{"num_hidden_layers": 11, "hidden_size": 320, "n_experts": 64, "experts_per_token": 4, "d_expert": 96, "d_shared_expert": 0, "hidden_act": "squared_relu", "moe_layers": [0, 1, 2, 3, 4, 5, 6, 7, 8, 9, 10], "router_score": "softmax", "normalize_top_k": false, "routed_scale": 4.47, "balance_loss": 0.0024, "balance_bias": false, "router_cosine_scale": 20.0, "init_std_router": 0.00985, "lr_router": 0.000414, "num_attention_heads": 10, "num_key_value_heads": 10, "head_dim": 32, "vocab_size": 16384, "norm": "rmsnorm", "norm_place": "pre", "norm_eps": 1e-06, "positions": "rope", "rope_theta": 59600.0, "rope_fraction": 1.0, "qk_norm": true, "attn_scale": 0.383, "tie_word_embeddings": false, "parallel_block": false, "extras": ["capped logits"], "init": "normal", "init_std_qkv": 0.0417, "init_std_o": 0.00889, "init_std_up": 0.0417, "init_std_down": 0.00889, "init_out_by_depth": true, "optimizer": "muon_variant", "learning_rate": 0.00951, "lr_mult_qkv": 0.5, "beta1": 0.9, "lr_head": 0.00483, "warmup_steps": 76, "schedule": "wsd", "decay_fraction": 0.371, "decay_shape": "sqrt", "final_lr_fraction": 0.02, "batch_tokens": [32768, 65536], "max_seq_len": 512, "doc_mask": false, "train_tokens": 244300000, "max_steps": 5212, "dataset": "wikipedia_en"}
Below are experts of layer 5 (counted from 0) of a mixture-of-experts language model. Rows are named router (the router's row for the expert), up (a neuron's input weights, with its number) and show model dimensions 256-319. Each number is 128 + 32 x the weight over its row's rms, rounded and kept within 0 to 255. Numbers have three digits each.
After each expert's rows: a language model's description of what the expert responds to; "comes after" lists some tokens at least twice as common just before its tokens as in all text. This comes from a sample of Wikipedia text that the model never trained on. Tokens count by the router's weight.

# expert 31
router:192140089073145109145120122142120136110138113134213141106045088153125165120109161106177174169129140100178148117195150172082087178112096106134123171071107148120141172105060114153113125134161115
up0:025189130112136123154122152139170079139177112151126121131108186079164049156131108218090131159168097160147092112145167098138146095186169083169195130084130111137125130081117111109127141153154158
up1:206141113141110140140111144011131107155119154098071103185131162100103133116178156143107127181133154131108091167138056086161105157141132164139145152135169165129115161113227131137191072089112144
up2:102121148177081191125136100129129127085082093109064102087119088127140097134137122170124167053118145127152180158085148133169184135133100081214129086176139134123090096123141106150123149125155162
up3:145123108117148113084092193136159133080140173115078161174108120148083103161134084132103113145122127099178147083171075154139121134138153108169101156129155169175116116123143097094128185181122059
up4:120141137180148154109099118121128079082115130188057149163117231113194131035116098112125163120100141121173125138116094114187142108146155130160171134105166124142104126110089102087123135131076127
up5:107126114131138133151182073125115085124127103180115152158105178130139083109132109135073177147184185104138156127089124147145077108090121180160138125126154121163095088135143161087085203132145115
up6:120147078169165120104129138067146150121084160143151153110122146155110182081140149137164095166120123117126124139108132142141189122126133140110048067172161109188089159157129119068167099055148103
up7:142119163111089093111117124139121131086071123056109095120122169121112131086128127146111124106132114116116159183095147115167152087114148112128139140119114067214073067126132080134178088143119120
up8:162102132119104112152093135114103113107151103094101086124146106140142096116092178086120133179075145097131099157113132088111178097176130117129101142147122099153093105124185089075127150155156106
up9:106192151110156136070169156111164109135136167136143170129160110162129095119161166146056171138143152158074146157161065173148108139156078121076082157089159081130103134114151096145104149108135119
up10:184120120127146113135164114118119152129179154164161139123168100108155128120129128184137145155133159079142043128129106165138177081078160160161165122152135100152141123177129101139090156127156146
up11:125176119159143107126175116167125085104121170137133141113087077140117136117121096131107176179098061133146152098130115138125136120137096096139161079111150197173118137137111126088152094145150125
up12:184112178111130102101131114155181090136179037119149099093117095121082163088125105176120092118099121059132118120115119105123076164159156124142086162121122121189105146142145117146108189135114123
up13:062134138108076122097166115145167122154124144193129168118192162122096135110118174122170137075142133088100092121205149135127146108118114153133112109168138098110063167077146095125119133039089176
What it handles: Section heading words. Words and word completions inside wiki section headings after ==, such as See also, Early life, Personal life, Hon-ours, Educ-ation, L-ines.
comes after: "\n", "==", "-", "===", "==See", "|"

# expert 25
router:206134065147172131226085113136108136121142118126172133080111103125124189161087148065181132121106121163173122105140177160108087142108068128076102141106080154115153172092088139166156095078192107
up0:131114132139083167142089140127147065115115064203122133140112140143156175135147108117158190110111161152139172107115145101154161114166106098095161114104148117138142122168162091080160099127133112
up1:128091130109115139105061119158143080115154092225141083127133158080071092161094136094139115104170125066102080142119102113208166130158108135105124113154130101127131101087108070160117185179117113
up2:098057140211116172149119167164111121118086084122086147106173153135142124112136136183109115093103138095100140094138124134122135188138104177154153106180113135080113170130150112114097133138143079
up3:125083083090095129145119121109155197155108125131127111072176091115133158086119076088167098113089113123142146139174168145152098092120150093113153135201141142125140120156156111128117132108077194
up4:172152108090110162125138110069037124116139136102119135144152173062129114108148110133195161105120107192144141115080131134165141147087136155172104136116156136173109155052085123170116109157141188
up5:133128144128129140136169177174130113124152165082056161119133121136099098161150113121168146133140131185130130103095149185160144128150115140072035144081122132098158135154153150091132092106144152
up6:113142158146108069133131150098145085143113149098078137151103166055111065097088109140091075170109113108117124180147140131135131108116100177108107088159178128118108178149172139130154127121065128
up7:124113119136156111107109121135109102190096129197084141124084187121131155128171109165119132151110143168141122072081153150216108114168094175119160089123097121086175127140185064145111116132150104
up8:118129130146116144118156114115113205101097089139091162183161127150099137077140107111190112214146169164108122151130135160156119104142108148116106089171102089126154167114179121164117137156125091
up9:076175140125138084139140184131133175151123148144124190136135143118147145046134129190128127132120132129139130146113114102160115055162215133093061104107131101108160077132193117116149131144119185
up10:181117112118139145129114108137073153119140151086094137068159147148160109129121149129156106173103109159077112171115163116187078113164135155145091128146140183099105133188192208144066148129116130
up11:114127078100118139109123097209124087065090101126106139102125125061093111121163171110167156106138133122072121129073136136127115148150138116093169115111153162143034122111133088146154182148095118
up12:178167146160086107151181205184114117129103170101119077075111150099170049108110150171181126127125152168133098122131134121148116174091111077101139079119084146053165119111100074123210127150132193
up13:124129128100138084130131115103091109162111143140146130171165144127166136106124119135160073127144054122123071123132120121165226083148129116154091166122122136138054158226135101126084140133105128
What it handles: Mid-word noun pieces. Pieces inside common nouns, often after a lone p or A, such as p-ension, p-eso, snow-fall, agric-ulture, plus nouns like area, season, variety.
comes after: " a", " P", " p", " A", " (", "-"

# expert 41
router:151104096129181135145101115185108167154121130116173110083081104173150188148111122085156212137123108131164086078202144154099076178094075082074137164130114175085140132088068169119177138096175127
up0:064145191120136122104105154155114140197135057174163118108150085149113089104121117145130139028105114032136147079153169102106132136116097101092170116110062120094165153126094151079098045150094098
up1:130152096103085134094091184144122111128086139122183145131151084168137121116147138130127162123138098093096144126124152106149155167140170144119093155130102089137122097173136126075163109168105194
up2:129135104107132105185118139115076106033078168131083141200153193147088135084159155159159130131171136113147138084087139061155169120159115121126121093047109101149170163152183164066176144098138225
up3:115131159153141197110109089135148137066082151173171126128120137134116127160129122110104186138175171102103149186117109128120051148066134123150096158142132104100106130158198107110172134090103122
up4:086075116179164110108064137151120146147098104140154121126101179102148145142113148164071138147092160167129107105152151146115171123118169126152124169107155148210092076163114145085124154103137122
up5:165110148230120168164130104102122182172097165128112114177103112128140155087121132105116061088126220110148117157130103124092059134119142163079065107129107116157108103152125129156129158140168176
up6:111153129135107117116133111126150117092073108178134113120157146107099155130156091139183104069196113168096155169130131128142103164164123094116122114125132140139097146153099165113130166200147165
up7:161181141168142067176117082106117122088175092133178102138114146105138092086106160176122113118087205106137110172133130125181195176075097150069102104115165116122095139139131130081124151212170119
up8:171182112122129127084077127145131169146106134154128066121120146165128113125191162153113170138133146131101119194108151079141137077105142099124068096139096115128169155127104119185150058055149103
up9:105107134121114135180111154097087089113096129108163113175118163104105134082132092185120100140153186096132077146141114043130145089080147069097101135174138132175190100132136163087106101079159193
up10:149118096160108105150184061145117156101138131145153079188089085128124082109126151188184077107108105169089127153118104110156106102103124113131192155148144117126091144172156097151170134124092226
up11:132166097141147166122094181097139152163120154203114188128122085120129136152159094120125089144137124133115159128140068112117158104105129120148091163142137163093077182143150132071127044142120117
up12:170155153098097108076128132119091133153130147174039102174135099099125115171133156091128138148125135057127106083150143159143121110111176090222101096132105194088127156142162126138153092150098078
up13:112121119135129159110082154149137080078138140129158206083144116100146094170097104164037138116134075118128131163126132122095146129140143155102140124092127147129179155109082129111143097128105108
What it handles: Predicates after copulas. Words following was/is/were, such as able, well, known, considered, selected, no longer, plus "==See also" headings.
comes after: " was", " is", " were", " are", " ", " be"

# expert 39
router:197088091107159110140116124142138147133157166090168135108096116135173131143143143067136152191130153124157139109209142139069086108139080127109120176083137192072170174119105168134137098100162121
up0:152080120147103179148075097131106143067110102126103155099185168062114130145127189143117162148121089173108085141133099148168119162169154160119129147094147146103179127131115148150114069141112152
up1:127165102158124096087079076050167127194096130189146092095120132084134099124205113155164120129180134089069135146131156108135178186148148100144148129178154051125078142138139138071137142147127129
up2:137089117161134120113089058127189148094123168255144123110107128154074107081113137131114141175111102151147083133131101122094177117154144112159094127122074117121076152100158085130114122113086128
up3:092163148147156157167123128156164139094089145155106128136141098096136159108169186173126125145110163135079178119142134109109120178140155112146122109114126139107122148134119147066084099139137118
up4:134137134111108120149074134159111096137077185156110134154153164086123159165086051159114093110213111165108103101174142148185126097100130153100133148163106136169150107180111090133193121108159129
up5:094103129058103197123109146183138138158144148092108107042117168100098059116121139157124188137137200101094117142115150081154163087158115095145166064127198129125128090171134132140123199123124143
up6:146145099195147142151052192092082120154147116166146103068099163098150086129109101177131111135163068083161127165124129125113114113137147154096086152103130106069100161127173067156117133120155110
up7:133127099131108137109150099167084133106136116129116116133165136109193080106140062162139130110128134142128072119128147129157128105083140118122139155129128157114091130113124157086170124184148150
up8:125174111143137136107135187152148125114115126149131168082185151115153117138194116121154160048125178130138178097023123110109130153135118140095206098111149126130124125105153113117173135173113162
up9:100123189180093186096117136065158147126134146130095187183132161083148133108140064150133099156081119114100192152084189146135149098184124171159099141146107176091107129150162188168112207105128099
up10:101134109088150117138120172117135053093134106134098109160160149154112133084118093124157168160093136100171160111122127087135178092186119152199064129138146115174170128149144185110125089150157161
up11:121167127140040135147144054140140163122125174088124121086171166127041079170161171141056089118133133151095105097139068118113182170113127148144165070147203161115175118137194130135117126063132148
up12:126118086137144107136154158091124130098100142120163081106116123185080093175070166127122135165085147131152094181070133135157090075170186165142105131115149082068111150189165137082134130174125197
up13:138152099117111101104172139143096136083096142214173102131127098107108088089169150135177172140167152205114136177138096163160110134161117161194132064092147082077136113171073124139169153158154109
What it handles: Names and table numbers. Pipes and numbers in sports and stats tables, plus name pieces like o in Merry-G-o-Round, Camp-o Grande, and first names David, Brian.
comes after: " B", " ", " G", " D", " 0", "B"

# expert 60
router:145143121034152122188148068093105153174198144129146147155085082123113143156110145079110188154161139168193109076163158144078082178078098128091169170115145133116150166140091177159144138110155092
up0:156130129157077137126130153114114058118145091133119101099154141177136139115112174124146148163161164119194095134103127117195122165114191155116144131069141105103069129105203113136103144158163134
up1:123094135104115107106128090128131117130127122153060080117140103069055085100112139101113108104145125163168116101162144140165086129073117064175153096171132116166102176101118143128104184221101103
up2:141136158082136099117135116090085110133146098119049161176118189124165143120172128115095141168118161147088107127159127103166133139122146129174135121189193130101088121056119176144065128160116101
up3:070130090137100112140144127138129153095150056192092081083103167102151098153146149090101179124116092097139081109056084113129104162078156134134136172100098088130155104220137127170134096183085122
up4:153155143148114098130083133119143125181108119102122124179085145086151166141154131137136138070123104126133117098063180155156119167140139170118118108131071141111096157108158152092133126109105137
up5:172182167150089139103161098151096116100166110112093133157156138103081130145172128147182105135158182151151109214118143132155093089101172126109142126133196076150136121154139174115172151173119111
up6:093138158128129089100156123093089094126091136167103164079143124150111126119151115102102198104053157114143108096103170079147095110085129153149120136109170106156161111209103092134195145166086107
up7:152190179140146183143135153070119115058135109124114143127126215107187112125132110158144169146127167060134160101142121089206179127143131115182134148178131187122134104136111139129142108113077147
up8:100068131165053126128083164120099182080141142092156137178146103140056142187140092159115119166148090123119183145095135127170156119173120139139136035117090153190125103129196162113165123104078066
up9:116183181101117139133174102116190144094130182114110055162114127168143090100096155111101129123141142184087091117146129114104134117189140137118146116143183159095087117198140123082150152171134132
up10:068152191160110127153169110130101113087145160151098096093100118149127135161198153182138113115162082171144156143091112094140212115124115147119131193141142087102169133144121120101195120171108139
up11:100165157156109117132161137139160129073157163160155103193146126142139167142124142139077144101126140160158083179115116197142072112110166208127127104131148143084125138150102124067057140128077163
up12:121154121118097120145135116057134132151176191098153149158130098078126104123158115136134130162135154080089105125138151093109084152177105098179125169169141071106127114133164166199098128131130064
up13:084113167167119148151198166100116121145139119082094200158085111205146096132130169142082159121128154143142108148127164162141197194101110085101143125163139112130120119172173114131181114138164111
What it handles: Infobox field labels. Ship, aircraft and company infobox fields and specs, such as Displacement, Speed, Traded as, tonnes, plus armed with, built.
comes after: "-", "|", " ship", " •", " It", " had"

# expert 34
router:164095053108188124164075136150062129167115157095172133112096089125122139147092137083137203134145122099153134107183145161078117166103052104109140177102122148070141146147116132114147127107143114
up0:140067125139154154111151176125145142149138187146096141073109147063145167151124112148114152152213065153108061102157145101136133157119113174164121094129109106127169110165182108159166158121135113
up1:118061152116137088103114141075134202103169101117095096192179122171144160094077102122130078145114123110172154136094123107173111110146151087123083136137112155102151080106174052177183147103140202
up2:087129098144111091080133140155096146156148104141085069140131106173137133079144130132144155133138186144133118161120083153139098135112180099081094151122078107112149157098098128155166038057141156
up3:104115085123155137142069128129175062195143071132110104105153127113075116120107187085157101163195165104129127179127161144140097094121160126145193098132098094136087126123165123110176111164154145
up4:166106166103077129144110109145075135125126112048159116187143142039105150169119094136107053100113154137097084106076098095093190111141093115176124133161129095163124123138104134189151136100133130
up5:135165133110133133107134101114111137155080172153146154201097144153083060118144090125086142161112152124172080062158122113134040130151143141099153170126144106180194169167114101194104185142129137
up6:098119192070089081078124136124147170134168142186115071098107153096094096092093130149154080074131054108140143137059138165130126083116155132096103178103146153125118119081099122114092102138139171
up7:170084117088135095112109167131116076134086100176075165133215131124101115138168125127135135110152105101143151136134154086119115136094071175084114172162112079099113120109135077121130115103123105
up8:108128120141129097103133150066097104120183096043136146120127159193117116063117121109112134180132108062163095129158113149116131137072186150099156130121078137123138133181136162118157131107114098
up9:117118132141084136125156087114107141110131174124095125131105133076128118145176092128104107102119144154160187156133047099113167150099121099139163130064046121123101147210117162136144108162144082
up10:110154129087133105148155080126112094192154158133128132107106142085134161116145107147117147132116116059152171138116141116159144067136092102100142090141225098148155138167173141146143128125135113
up11:142115093115112122154140209122083133128120149149110088062189153051160142137120072121131126099101099133156178147116145166145123057110173128074167160051148154102161121167053160103100180142068152
up12:074171110117067116109128104139137144157152110152165133083114093198065164100109138141146154143102152083177099135129120096094132162151088169131137066135151142137160106159130148126142087170138119
up13:135141141150137140158136122086151123114165179158175170152127126114183131153126170128097134107137129123106119163097094158129161149110162148152135148136197163095105124120091084100126129112171158
What it handles: Passive and adjective completions. Participle and adjective endings after was, were or be, such as able, involved, confused, rented, often before to or by.
comes after: " was", " were", " be", " is", " s", " are"

# expert 38
router:209078094095144114172139127159120150143154142111158123109077072170138157135094106134128137158127126124169128098195157128077122151088106128116172133083080155113145151123089148149147088093137125
up0:133126129200148138120114103160087169147116152168137110123134149141110077169141129079090120128156117154118153168111134183125085164153089173174068150125116141118100072186184121112156092127152176
up1:081078104247125120142103136097087104159143147178107136088134108193178148149161079112210163131133121101097124148125101127137108157094103110128107095093153108135152139153080109079108173150149126
up2:127109149061120109149137119137149183112099059175150090127117123102059120123126143152091162092154132130090091137074119153133167132143111152160122144163114159197131172135137127110062155101096178
up3:118075156116164144161167082099111109124154107111141114118162145154210145084113084131139123129114135107148140128140155111136111128153133181105154129081115171117163104103199101127120116150087111
up4:145147202155093181145119125090135108122108143181110077128142105122112169124127144121089137089129161128106152122107144117139098175094156101100078083186154107110123137112124128124052061167170149
up5:072111115070140097098150079183178131086153109119157133152180160157135099097147121127135163147183131140158130148116155127151168130144138110071141182101156135185175113156120154090121202125069122
up6:153065130152081087106141133101192109160105134163101129081158085120161094097083169154136124044090128165066168115100136082133161187148138096092063092196143118086125167151143118139148136149079138
up7:183093151137159156188092183111135103156151132214160142145144130112084127132126168118169165090171165154096121150172103111140120115154113121089155157137145104107186143218116151187078170154175146
up8:158166116107116079109195136112142096086109176092169108143188150153131128147163080138115061118141171139093111080105072119131095113080118169134119093052129168179138089108185077142101219067113100
up9:128134101167105112163133174108090141139144156089113127156150111144103166155077065088173117188111151162133167153082104142145170135169137103122094159087100138125154114151134074087134143132112186
up10:166124145148152191132113138148087134147083112145083091094159123125127079096123143154055158051142155145135069074130148106123116129210133104204135160135146099124134107111146149126129090159146144
up11:144149084156114086075160112116146078060118104154112140197088112119109140139146131128120142199155157083138111140151117123123182142151149160154207125123099097154163092118104110083085103118112131
up12:123172134146100190140153170106076113122160176193148103146166137148194133139165099135077062132139060155154159152151072124156112110139093170144163136095097068147119082218132127100113119117082151
up13:124136102128125098192093058077098066124129130124128070131115140099107084125133114157127110202070174151168172174129129169126097089119172132132153132121129158132131127160193117137053151147159160
What it handles: Nouns after possessives. Nouns and word endings after his, her, their or a, such as "her name", "his exit", "a time", "herders".
comes after: " his", "'s", " her", " their", " a", " its"

# expert 47
router:168114097108160092159128148157096167157205146141197119115110104142151172167106175093161180162108100178164126099156144157116111104135139126106138188089076146092174171126083138143114100140150131
up0:165107192158129161118103172119084107087108140139161078132109125128111120095110098129124141166128082152170131095122142192168113134187126100134158102120139105152140050138124145067137140191114148
up1:175120117101080141160133196091151153074126112130174089094109148083132067124166151141124092120107099180113146211122144116116132094179170156160095105117110140142095172098155121122059140098177102
up2:150150159136086117106104109127098131107126134179114163094151095073167128104170169120142099063170193159105127139109078168193085093123139182177155191146178048167090136121073209127155147133137142
up3:154081116126149148124163160127127062171102138098150107239156162094123166087068075089152050131102182146107136122118080172119145145097135122135143117129157146059145093123131137095138145080085153
up4:040124153173102162137113132127176147144199131145132092119075106149158127156131113123161139139165070105133114097124144160127126094177132170133143050152162154124120185073139151122190122113084139
up5:115090192092199131084108144078128130124155139148158088106127181072124150131140113112139134084210100121146153147087147155168132093065089128119115129148091091113180133111086118132080161133128080
up6:038192091157132058076163126109101168094132134133081148114060199108095096172132140158165120185114142139127141127114132162220175092095180162146148148127172081130173185103139046099066174133098163
up7:111100159146148137137101174103181139136161089199158120109125153129157098117180093131173149122117093103101217098121078127119163161126119188163089174147100180141134095136132141114119141134138120
up8:168119158131105180140144133123084062139150130099073104114171130167105166179096167150195154114118108092150173157157140159163153135066089170127162118116141166185187176161107112149102094166148121
up9:076133113083098148121110112112160140081200096083083124143114082130165098127133070123084140172121172098156114081109104094124163127147115166154126174144130155079185133083132132196139107095135097
up10:028156116156094098092110078117105138067110114132144137141112118124087117086103164144125117105147078148117102173170146158169160152148132169099125065144106148098186108101187096149122133112145221
up11:173128138098065133148095114145088081107054196157144080117097104148116153134147093201074156134085095136161086078085106121131104119132114069146092117125110128146098100148183101159096119129150107
up12:119074150161113097138088110123076130119096170113169172089148159154102107109131117123113057126147074129152157177114134162165108182124100178119075135111134135130116087132164097087154148108122093
up13:160096136167152114142177108113167105124130158056167162096153183079183130139165151171129154092131112099148179120112106082169119088166183164150100078143086164088149095119200158163126152148133117
What it handles: Politics and elections. Political vocabulary in government and election articles, such as election, Democratic, Republican, Minister, Senate, elected, including election-result tables.
comes after: " of", " the", " National", " United", " from", " President"

# expert 4
router:185119096092133109146080119120117158144145107088154119102115093156148165166147131071190158183108156141126168082100143139101041182142058120065157169059098229091141155135105153158129132102208102
up2:142141120123094099082154099156103147092127128173112160149169122131117098076075173118135156110141094123063118206103065138172121078140130132110107102143116139130168119104133122144126085140121105
up3:130157109108176120139139117106098135111153090085131104116090105136106083167105116138134134135181083088065106104051155151151105141105122157144171121167160141132081080123168076153120109161079189
up4:101086175109129201103126124087144121156141106194066095079114205127136056104160152121161150119050176083133127138045111141154116122139134083159162096097141139120134103120156117099107155110150143
up5:100147166128117142137071109093111128172081127117074115091119139159113145138161075124136152141127144086100124134173169136160108157140090118163148125137087126099168121101100138071169140132091112
up6:135131142143123106117123141049133114125194130093134129174076090121150109038142081130153109144112087129137113118161104053140144119142116166128126127094119124116091179166136118118142162149132120
up7:130102160162084097114111120147164148132132109131147094133156108127165066097147165170111132122145168206193139063106183176175144082156118135156156065149150119126108088161127125158200083187135080
up8:091138197141086151163106108106140162165168080137144151074203138142129109133108167142123115102130116163100172117055110154149138092180138189084114109095140103121088172162119119102070111103134141
up9:143206159090145168134101137086132088192106102113124144139182149127106155095126109096150093172089173089154125079145177140124159118181194111121098170136109140129136135071179119172147155141129216
up10:111034149137115156116117136133113148138122118171124114150129102105141144109157101158130134125107146050097118140131174161125157105157095102146087149181175131219159171106152095107088091165155130
up11:178146098107144148130120068123144185141110104204102112087181168134123193112145116101120154106069124183074123156096159110168113154147160127159125092145089118176128108128134135173142161106132159
up12:163113115166138185133135138173117164077142110117171114116110114047151171118130102118164118144117152111150094134081125061137166134094104132102090157122106142118124135126171159113111211127106112
up13:110152149154124110107100111120137139110053139123106060128164131072103074114106092147162127146105113114145135084133148133112143144158098110172117154125100136162177164106217078185128117128092162
up14:151121105081130081079231103090113134094109125136098141154113123143112141064107089136130126112094094136094177122109112095169093091104156124116082138117119125146190134112121097098088150106148097
up15:140101163118129157121107082135088167121120063115090116110217166134167144197136135127102120117091185139147100107096131111118095131176118100151162107073120123112168101181151157161116197109147146
What it handles: Foreign name fragments. Word pieces right after a capital initial in foreign or unusual names, often in tables, such as Y-ach-ting, K-ow-alski, Y-um-a.
comes after: " K", " Y", " M", " O", " J", " 0"

# expert 26
router:137142085086189114196137121154140172183201097111159126132082062140134205137103162074197157138156119146147107114131155151106055147080095087093141113117094151079149181084099186150135106085208104
up0:160111101105124092122134144154102138119062140126072091111099120120189145154214126146131116062189094140149098125061106101115126105153160136178136139169113122077078138133159083121086100124143136
up1:106159162091108108129105157110146127173077095113151097184136090113107114055128113172113118127159149134075102167058063125123139166147132100110116082122113161134127146130149141161091210186146114
up2:086143113100153130164099078126063124117095145144116059124170147107169080197148129168114163149115136151086084076138096155175109048125126128106117120187123129114126085101146137126093135166158104
up3:103196088113103099094120057172122107055129104137109139192081109119187101097139159169117060070114170101170076205104150150178140122097127126232078068111195134107157035143137122093126129126178116
up4:146118138140154116096100104212083164174115169090092058196153146134126098106132129102110017105195160159135145158111147130120123101120147112112128138155087110135126145143128190191096070148048132
up5:132126103142080093143121144107085164097152106129143083076122134170111096113157152161136079180169120072118129100111131122165177046161120113119107114119185095079142116124149132170202160108099131
up6:139105122125121096146115126084149088077135107163114161073119103138112150165086158119073115072137089124077119119125143099124139106161156125122108064179133133132124153114171167139166080157144182
up7:114114108123112148123159103130127100148123122054051138101118101176143103118110071186123153120104097111107096118092117177185109105133148108161147167174136143137155113113112100107138157145160137
up8:150164161131137180166134110104098162175160118128135188026155169155093128108105099139149142099158121179183151123120097141174093173116150134127089156141179127129175086188202085102104185103094180
up9:132119096094099119087160129112151169028113152181128115138150179071112055127123072167111188095144145156080129242105110194169107097059154178102192171174083097104158123134157094087182143108150123
up10:100136129183092123175109124123174139090107115181118130129160130097114080135103142141125112168085212142148104133109154087131129104108174154142177137138154103141092145136189139132122156171113143
up11:138108094135145093173122155112165086128119093162112134135078165155097155107116106172136163168145115134139121178175121088149111177083133089142158126161161111017097142094100086139120131112136139
up12:079159116159174146081157090070124089149080117118106169119119168152139097099184140160133109139150183116097127129095163103159089114170212079148130127116136142096125146103170142175103181120163085
up13:133110118102141162150146090069103171151040160151107127177172077135083149177144123116146153108094220152051092124136149178123084127153138162151123075172142178066120159110151125084109148099097114
What it handles: Infobox and table starts. First token of an infobox field or table cell after a dash or pipe, such as "Key people", "ERP", "INSEE", "Tampa".
comes after: "-", " ", "/", " Website:", "|", "1"

# expert 17
router:149105121098192098179083129158132143095200115127175132165099089166179091120105154081151151163078091142154130080162168127082087125096087149107148191066052202132151170117143158135116124151153101
up0:081102109119133102181102161101088132106128099139104063142135117130112127113097163137077227083126119134107157138156137151106123109089195173139140137172102108133094164143147126130123074142104136
up1:036134138131100109150135112113082002108170106166138106164164087160105072138120164178142158113067070089091157142122123122123136104156153156196061087145146189129081110152154147131102138096193093
up2:136111105140155230099139166118141131081143128168156116196136200133132122156118128131100130161146118128133121130147128043120105103139213139165172147125157109147128119173157143140120171113131154
up3:111142095104133121116150138138111072173107189147136177131206134130137104094087073164141141149139107104126122097121172085112183180144155074106126170110144176062122121130160159155116143164124111
up4:151121111119153149150112086208134135101166099127062151123151200157148143166185112158105100157108105117158154153089105099131122117182088149154093070153123145195093094162171105131137065143141149
up5:126095163149093088151113131102148137169139125136163065162133155076111177135159117125188137136100105138088192166105156139180145152084193089133085169125071091124105115129106081112105171162163099
up6:081133134123145144139141116123149097114132155200136125086145155131114087042113104107151145137124084137144074125176122179144103096128136106104121137123142087159163120138123105139118158144114091
up7:156105100157161181151073112120133105104141121088166143143110180078041111177145113163121097158111082141119108145097126125130145112124128100153163175179092129100164083165104126188084119126106104
up8:123127208123139121090137134149132116129108148105128117194140111130167157110071117137137162090189161088123137118098075098119074186190186113112101134132109116136144146127105122072076165127095125
up9:157089193121102168164076171127179120068114135125148122161120186138131104076148136154121114158138115115135162111115116172136120141090136136083063083104149171118165114154174106122163080105129124
up10:159058118140072150095112145084135173159118067124124180124165148106134100063163109125134119064154129127139158100098167142164115182110163135119096189134097126124092115159194005177108207163089163
up11:120170093103120102143050148162127155112111088110130096166106121124104061086138161144042121107151128116130126145085129113117170114117149161159145128133137126225102123174119148098128192138162142
up12:188186147149114112110166146130105097097125148123137113136076143182146141100160115102132136101128136102126093102120124107131142122092103150086150080109114104103085122143196076056105159179162101
up13:109113172116136158080118175122139117100136114166142096143128127104171119116135141116101087145081104115120169074170132136160139139107155161109112136122175156122115153081044075137110127192099172
What it handles: Sports and event "the". "the" after prepositions, mostly in sports results and competition names (of the 2023 FIFA World Cup), plus mid, final, entire.
comes after: " of", " in", " at", " to", " from", " on"

# expert 53
router:195090124122158137174143141112110140159145134097156115087087073141116172151112124077127168123103152135167125130200188119087074185105061110075132135095099204097154173106099135160147088085143102
up0:143139123137171179120167130118161111131109133130099103099152117040161134089165109131069141166112114173111144147172147170173185155133098121117100148096085161110140117106148150178172113066136097
up1:145128140087130130146174204074138077140158106164121102186181150135139185100079196088142110100136143091127121167142078078121095090151097126175139088147218076159118102167072103149131157087130126
up2:132104124129079104103145154154132044073088089106119115074148121120041119103135140110079117146091083146163123176144135134105079116133143087211100107145138130144115122162092108133157145069123108
up3:156117118109124130152128189177076112162093145120161164159122154143141107066136129115103114106064116113117066184145093159115097141084162143143071132120127149108110100141157178114104142130080211
up4:130132092120138131120115144098090113088131156142112096181140159084044110147161102200116133049129143174106153117104108111124145169119140122142061162116164155113172135219137142107159152099167139
up5:151111099156071144155129108168175049099134094129139121163113120092121131096168106079158103146200182093077178164098172073156134183058136124095147131104091059116169135083128123124111120148073076
up6:160065117170067129086146166093214128185123128099138163139177152084087079126063145169152143134152103124114096090154157082113115132104112158160094092185134122129106140186151079168138122108115134
up7:127160137202081135134069108160137135146145112146135144141162138089077086161114122118139140164085126112145151177106141152113136183106184101110096056099088130154140087145089146098096135088090137
up8:070116175133114135102113151061084110063156082094152120152160145134146127116071145201085145146152166198124114144126079124134115109187131165175114116147099124151140111126064097162117116115085098
up9:144179145127170152124134112143127068149125110074139185121125123056096153112143168153153115101207128123134090154158141081143094104106132146120123122197096058117143137109179101114124077071091115
up10:101089154218114145100141112121087131155074066098077122133118090091108135163137130149062144137115145186142126076139189065116171100127174150144109103168103145187119166140223093128079115122070123
up11:112141039106177172149057163108114155136152178167152088101131127099160145131139116167084097092114114172129163114120167225119142146089129152188176084115183161168152148153118103158128116148086126
up12:168115149164149082133117143111119136097112108138176142136104153088190161119122130191107103090122135125125124120164158159132150078155145068146131104129153161097157138132072046109127063140117155
up13:107116209104156120116141222115100121117078123102165127124109163163106099081170143149051114145135142143118104150119103085119192170121118101140135099162159138100152128150104150097073126149039158
What it handles: Short-syllable word pieces. Second pieces of common words split after one consonant, such as h-atch, h-ump, outc-rop, deb-ris, plus nouns like book, box, kit.
comes after: " m", " b", " h", " H", " the", " B"